{
  "n_experts": 32,
  "normalize_top_k": false,
  "lr_router": 0.00212,
  "rope_fraction": 0.5,
  "qk_norm": true,
  "tie_embeddings": false,
  "optimizer": "soap_variant",
  "decay_fraction": 0.945,
  "decay_shape": "linear",
  "seq_len": 256,
  "doc_mask": true
}
Below are experts of layer 7 (counted from 0) of a mixture-of-experts language model. Rows are named router (the router's row for the expert), gate (a neuron's input weights, with its number), up (a neuron's input weights, with its number) and show model dimensions 0-127. Each number is 500 + 50 x the weight over its row's rms, rounded and kept within 0 to 999. Numbers have three digits each.
After each expert's rows: a language model's description of what the expert responds to. This comes from a sample of Wikipedia text that the model never trained on.

# expert 28
router:453484545376513439405491513494499552521572510557417489534490529483503544501432553465497415419499513448592537375568463492531587390459518473574545573536539547398478432495535469519526466466513526482490648495473413490532419542439416455512457422462458593435507501537608483404471492502489497510470490502536502471485463512517495457500501550492526490577516502508458472555540453568404538539484
gate1:564518552400556481511448442540526580587466500468636467437456514419478464478526451547462618558483479474394509486532443508494521536537469548489474525459553461556530520438413488422567456454522474510559499525546480467565478524476508552432453550645523507491534527521495441533430503461587434515513495378526561435506511606567451507483570482474397490549501469510542486472480438583498540453474
up1:427448458463421475403528459430462512464522464556497398607473416502568592460522510564479401490569486530552414484479490477480523507481521480525549494532432502480596490468488463544443436440519420501429481486430474509472615524397460444600516540444542531506570541540539553524589650498537604486525486516559439523559530491526546542503512550485500578524569496511495450526547506483483440515520
Verb stems. Verb stems, often after re or pro, before endings like ed or ing, e.g. resigned, runs, traveling, references, represent, appear.

# expert 27
router:467506469479564472481453523437436615524563365562505438531511464509493504446475451513515467448496443460499520437479508532505532399486434391584533531501624568481414489511510521517474573428525548574502534520458444524529480549543424530585573463474427502495538471526467499403526488535413487564514627527567580492424472497472529382505499508488479525573480562481469477517437409484509560513444
gate0:511469475421504474510515500531470527504414555533490447503643595511485549442455530454414466514502473446476431521480577545486395472557374494493562436579535582497456523497510466521482528509496609577454527497441439521494495483580483479475466536546469453507534448488510502443444539523444581515442434436489507377453528492495497610462537549394488418500449415439506534463437521502472562423565
up0:425444473502391422526434442435517489446394494511460527479493481398466502538515539576625469595477575543592599475466436525538459496490502591546467557504447527494493558462550468491532479521503488510453486423442512471509413462573484524521512550593424456602507493488493454508506556523520491476526481608426470505526408450512478525494614459511607477523566447521431485495524534563471533510578
Table cell markers. Pipe separators starting or splitting table rows in statistics tables, plus zeros, percent signs, bullets and infobox fields like Team.

# expert 9
router:492545455472548387451414493414486531491664512544476468495446479534534465381513449445558483415442495474540544468594528571545541339464559441488587556508499573475476444483529514546464508406411500542509569526497511524464429560526529554466505403457466496524541546543548401477461530522487484478499490481556537488517468499452456470420528452514432477491547554451505498532410464535516556527533
gate1:496389553561462621476461489567509515570491506554439514522528544513516487426459553543539588532519444525518520556508486532511528449517535474533496564477575535434455495484532456512458500436595551403507534595547521406517441502591486510481530485557536372497487489538506465446518574478486419554470485471514631470449530449496540466513476599380464506550408562490511529458489520376523572454532
up1:446527601495489487555539448542519462445534376428439526517514503567560491500487610480443469514460476518504464450454559502549383514495501474478558515545496446579512447446478493574520525491415507493555507512492498608511531466495541472510483501548619561396413511423455505486564465496481441486471467545454477478530467562472560516567444400522454475533501473474496405394607485494389388537512
Place name endings. Final pieces or words of place names and countries, e.g. York after New, Queensland, Seine, Reisterstown, England, California, -ville, -shire.

# expert 10
router:509538507411574432472476523513535599495558526592460476511517499457539543470495490467552514436478554502521506421532475542423548395415513450523613523432574547478454443489489510532474460462494556489534553493510407562450418524508538514488496491453317620529561500522533455476446537496466455508551531505601475473503475566484448414550462470613498468599525548509493450560496426479473555516456
gate1:516554581445423469482473497510549509446595390523511528406442420475502483466527535479512437467478497418464507503523513542456549451458445422404542468476409518567515471559535580494494526428480579551518569541439453483394494504480542524470521435511423538404472534529425526466474417473528482511629567456426482503559508450464493587526537585543520423478457401527479533451488485426515480479584
up1:500471493521508530524521481464470462459504597502480589524620527440570506393440494498512477515403495450532558548492428526625467421538473492553484468533551472537435616546456451483611476568464517523460519507494492549538541485427424497394508532535551477599466542425421480434538508505508460513514585507562522461454510621474488494513425528510562577491467581479491503558577443514514395528471
Common concrete nouns. Whole everyday nouns and their pieces after an article or number, e.g. miles, field goal, footballer, season, water, power, million.

# expert 2
router:508468415434591440436440477524496501505510466625445437542517525520529475441489514383588526504459487472568515462530465515509569466510500485486491597496554494533394406536563543583418573392454480509480535548544425501438420459537421484515574457490411516462559512573512423467429466503494515515458564437518472509566455539525511487411518477540481436497457544465524530621432508501497562548453
gate1:366471547553586469489470472520495484500491483568535440561457581521548535544446479402596529493516442483493561535526524606495522396581491371512499417468395537475460507440473382558516584489450542527372499578500480587505471406482550453507549544494427505518479542525517504504505418575465501467514481521477453494528532560481511468532479525546414496512438572498568513487455564533535509515556
up1:565620412441402514548389591577534512451469567556486472398500486515553512439438541535469522485479514523521518384439463537527593475452463541496541518434610554469471470509466454455601528526480484471464480460467475454615528475606537501570466444516470502548490481525621533510510533423539447496479548435425500475506555442551448566454472513466507498578529475542551548496438512502454527462519
Word-internal vowel pieces. Short vowel or vowel-led pieces mid-word after a consonant stem, like themselves (el), beaver (a), league, together (ge).

# expert 11
router:415570487415518414429466492419464554479625413512440464525446539415517437414494485499526461421454517533548604458547595595468551455425495505526524549492537511470470434485578530534409554427539525519545538501553471533487470498480475536462503465437418510448533517544539469467491537429467612502537528543528587396531473531533527539484543534549445495504459521468420492477471414573483586515534
gate1:538501555511595429481500520410497587469516494539543452413475541513456510542503421499498554421488530552492514587483531451512449489478550559414501540391457512574488405574472548519486467533445482503503465428485394553536497457622475506496561552445513438488415484524564466570465542471416570596574538427515502485474527560527528479490519491610505542479479431433468514551468508433591575587486
up1:540436442492538428531524552444486620492434410467507498535564479480436470428515481527438533555401479467513484484468494513582485466532483457469487532510505549480488532480451443470509512534585415511481487457407587476537610556551444418517423548469493527527512498524491566538518464522374414365485520523454523468512463523489472466410523476371533442477425379546505574567511546570507494515518
Titles of arts institutions. Pieces in names of music charts, awards, museums and companies, such as Ho-t 100, Bill-board, Best, Art, Music, Association.

# expert 1
router:492467537487537487454506537470566482447575457543445435549568386482506489575433453471580437427399431454500529419464520561380524464471448443475540527556509449440491438471528526534395523435520544484439576542561480460510408534457452540471451452509464510444583369556550402468513539502413576525500556521580534461526492500444481400483505502503457542495493547449517552559537471477494545529525
gate0:485503616513535461513453500455465455605542524492497546491449523431519471503392538534418442554513504505446536500478514604531510386581492479536476492416474537471438459482361466457548539526612494458547533549534538588471424537513579539569621397555540555585496537536541447496540444517471510468496492433469530552530472491468477478452548457465613518552512537547475523575510512471484529540421
up0:537458551454550503529569513515524509566369469480553557490422559290560458500529443505508503507460528526461554522516484499464566523453565548604486521519525485450537484533628419521515494597450425498468420515469481481521482477462444428477399510483511445447506497400546546435566484526518499471477517523478460446509506475491509510587497500472477487559537498527521438561623479515397455449571
Al/-or/-el syllable pieces. Short syllable pieces like Al, al, or, el, il at the start or middle of names and words, e.g. Alba, Almería, Nor, Bel.

# expert 16
router:467504560482494492505419466453440499524606427560502448504510556440497503508565488399524481459457478442505551439488472496545525461411471448507531624550520513495447507473482528513503603382522516491547584552508416480435504476530495476522536412449484512489514498564555411383503632440385507494439612578503488453495445559424520480443532479478545480532533507509489442522512394527424562519484
gate1:431554544541540486376528478424464483430464486513486506506531516468536487447447476594443519522524453479533559522433497520486525496462549421533567537595581572514517371527457545496484407456511505442550556565577502552485428450527464496459598544440601429534510516524479560465462499495440574440444405552489552477499510466559564500489445545521607415490530494584537500546526500584573425530467
up1:518497556446480433398393481491526495390503527499468450460476451454527513544413441570511519520523525480499582503464492441546463458562486454445477536476503392435528419563446468485491539518609520513452569540453528511507470509494458446493555614432449576483481488499494504434518460613467513460455445585449488496480494505508355470499461653519562502609536474520464476549506415557503458496492
Capitals in abbreviations. Capital letters inside all-caps abbreviations, codes and headings, e.g. MLB, GTE, NED, SEC, ITA in sports tables and lists.

# expert 13
router:493480494529504404498508462543475563568612500513506433556437453438489489428557431438453446463400495451522507419506460576545547474481503430519597486595569505510410443492545477549439446479397534573495591547449468551449426578508523446549537484445508545538495483528557483432445550489464479561514607555502538460471513470457542484503522421545508523536513518333456474538499449498479500525574
gate1:477436455464520535501448513517515542519518443602427558532523498494533538443404485495669364509557503460513451439496474570501512540521487445485477467461495540588511564420573510462586471520479559491553467484558506534469515420449527482545470516487571483500534488522562529562447559427514447500602510375500534497474501426415544577452579504507523447479378525558461465541518532552460580486560
up1:496636493522445490420525479493496452399505522499504478417510427525470425540478591478457533535583496525512462515508473523541509505402498505566420487551551432515418479498594532452506521541566461533487409474466526434426619491545421534488377597597505548512593450442461487476471493547514544425468480574435500528513516555525505421524417423535523564530567460512519491498493472481406483478551
Dates and months. Month names in dates, born in biography headings, and commas or pipes in date and year lists, e.g. 7 November 2014, (born 1997).

# expert 17
router:537515477464553407472457470446507520504552422581411514483497486455487464453468513427552417478417528483488491464575507476561561432450530503536510535510543479436428484498567545486456482422482527505431512580599376523459448470449492475469504445503388554508622511577550418438468531433466566470469557533559500471504491546430463429443503479489472481578530524385487468575471428502387518538461
gate1:441534530519483493498462554476459481488549505587668535419482515468500516445587587441459522524447531504445461521536548455500534479516523527515465537509428450532555443425407537489513451512549450589483427457452596474436499468444546482569500501444506436487515638445459475547580406519480482529516527575490597502416540482550517586495552487555402526490564432434499444447499499458535438454538
up1:433523470504546499458585552561449525452547533490603485456483407537532538551541496577517478526499554521534482579515447603465571512534461503478574551572506574500554485398409458445499552541529505521564492468430586554388545505460529494454517449515588460517469533444457603587502453487483380518567455469440599548493519552508437532532479510497427503521539406507549599484509568461547491475499
Bare space tokens. A standalone space token between words, often after adjectives, conjunctions or prepositions, as in hip hop, new wave, and taking.

# expert 25
router:523524553428573508444492477504408532506537539498456449524513515527512516572471552506483456489470562439494517349603528503534530406441442415565511563548529505543503477470509403536470489492451519504502613502476493485500436520520440494496425442476468494499510463576569474470503529398517613603460571472550542416488451496479503382471594483552437542492486453390483497542389525434469524473552
gate1:504537479589491538532539466572551455576463386507504448568624582553508463590544474469450456503502525554515541472475544526425534449515389470553497412626458573497538495525497473476473534549480434532540527599524477529513474530550457497565450450547431552501453467533435436489572504571481386507471537494537631533529566505466479508550437499530481579445396506484490498465455514447529573523478
up1:475441437460476479465532449555498466479459547562475509484482534594547453480464452549420497631505500393448584491494386533483541449547510563461513503503421563513542550457478604497437473531512545475522451612528504478538477513517577531552567556458541454515526551427493529560475490539491432588475623537496486564603555524520441422492527491485507554467477437446613511550502478529385477522445
Word-middle pieces after prefixes. Middle pieces of Latinate words right after in, con, ex, de, mostly s, e.g. insurgents, insights, consciousness, exercised, effectiveness.

# expert 15
router:527631494459497418526476448516513498510556442562454473487500469445515516389471478457507438439511488487530513471545447508512570491470526464526516536485554495491442520493590496501398485455441515549401615563495476516478412481459414586546531444554367504458563532541493490415519626488418552509524503488515433447510477556453562521421520542565563435478604603458529498494492481512462572541444
gate1:524463522536626514497514488377508520569541519492530482459437566494405547501480428607530534521526590502416544398545507418521542537484518519432530465493516443457403511529457461577496514558587406508436600492576526484469470511440509514515484471535535526486568565433537479477540337483585589569485495470494440540526504499447494486496421530526518454517519561453524414552499484573514470536527
up1:539512519509456490524535517516522532536541504476402487593482459454511439418537412443462408499547519495454497551482482522532527481521553459517348476547482502444598422511462465566508603442460506561475504621506460539504517430512437487516544518466486523511533471445480386543435513609588487476440460561476499567504465391456485482532604572499536570486373513542470581463449539522473485451499
Capital initial letters. Capitalized first letter of a proper name split into pieces, mostly S (Sinatra, Sabha, Sultanbeyli), also A, G, M, J, Z.

# expert 29
router:537571516421532445401535488457418552466490515585482431511506489540477430448429459474469488490393557430498515476522448527571487462412457473487561638478494497479454453515545543581444545434500536454529548535575493580417393456492433440534422525506501508489589451581531449488516532440413558504419566517488494394496534545470573450456540461551484556473520521474536455528541464459451465571469
gate1:479566419476513530444502442534425509553552440481501532512446498455547444501396443549506593506496466502479501463543484480467542507498527469354477512482414498520430495511611515502521460496574520379431502524401577506489426590463545524456491454535576564491485561511458493416489502455475535473614495472479533419454493577403560507515527447498514606506497465534417515578508419548545453447574
up1:566410519496501450538514517561489401435439524443466560548547454448575504551476479472540525461571523465601453545479500542509507441580541503469508506537464545525541487508529407563404537460597457624474543507496493502595447487603468548514465476595495472527491447487480485547441495481467648479490569504525500521502521450509430534571547479500473430510456444453411418411589453490449459566540
Letter g and years. Mid-word g pieces (foreground, negative, Afghanistan) and year-start pieces 19 and 18, often after born, in, or an opening bracket.

# expert 8
router:451561496404627457474469468515431519528524414541506437564495556524501428499502517437457447451514517449533532453502501498492509360454436417540568535461552493475417429495617419505475504465488568537466586593569462517494379545476491512543474502511358541506548468522563429477500554531517522549491499486650502469522495525507587452471522499508501486487531573454523491487499434549467569548482
gate1:588587476536486418493524552496565537536521511513489496532582525550485563470519438578454498550472566488457533554546518512522520489487527572352530488522472440519516453475480393471557455393493532493448399454430451640585420537599411484522495517487526435490582522455472530503463465523498546444555510492536573471412438466453528598512459465510531520562469510443433498492438444578479545544494
up1:558473510484519508540403559538513574447530537519469497448605528494422494477469491546566563531582501627538473506531407545511546481510415524467534423491439491453462431580525541526546553331573535472624522521567493481502556436501583567506461491508498519520517487429510551481450469507466540424571446434415552496548423533490569438492455492509553521513454459534508492438497537508519477461616
Plural and noun endings. Plural suffix s/es/ers/ies on nouns and third-person verbs, plus group nouns like people, services, species, club, before of or commas.

# expert 24
router:528514464459568469426465495403487534561548510586475376529539539441556521479439489503540432520487516447467517443524572498581538472436469439533553534457533562402469436520483528570417548487420579528501547506631518495438434557485529527514483478500377520557589456509581421468453469513500488540499509489592554479510477579514556405463512462544461475568483463460494418474481436486451585571505
gate1:537482418522480468559498521563497499491508516511401482473503586549499484508582561497447526505531467523456497594457445454561473517526523592461630566510527444492545523541504553504462546505541551532490510490510406517467530530458581571520481450538519520541481509493531573450466498378583548449496545481432465453554456504426380444482506350480504530580486633468441518580525472567445506603461
up1:472538439499465508502454481484556500535469476463528479425531528437425507420540509493494544563510430591482653577485471610574429441474574572527403517534587484434454486570488563468489452467532526482496522514529621479450471460537544536521553505523471546427425484493550458537455458546419474493457534500513540442497477434482510497447464539469537492634440585404482428439542475419494498570544
Numbers and quantifiers. Number words, quantifiers and determiners after the/of (two, first, several, many, some, this), plus digits in tables and scores.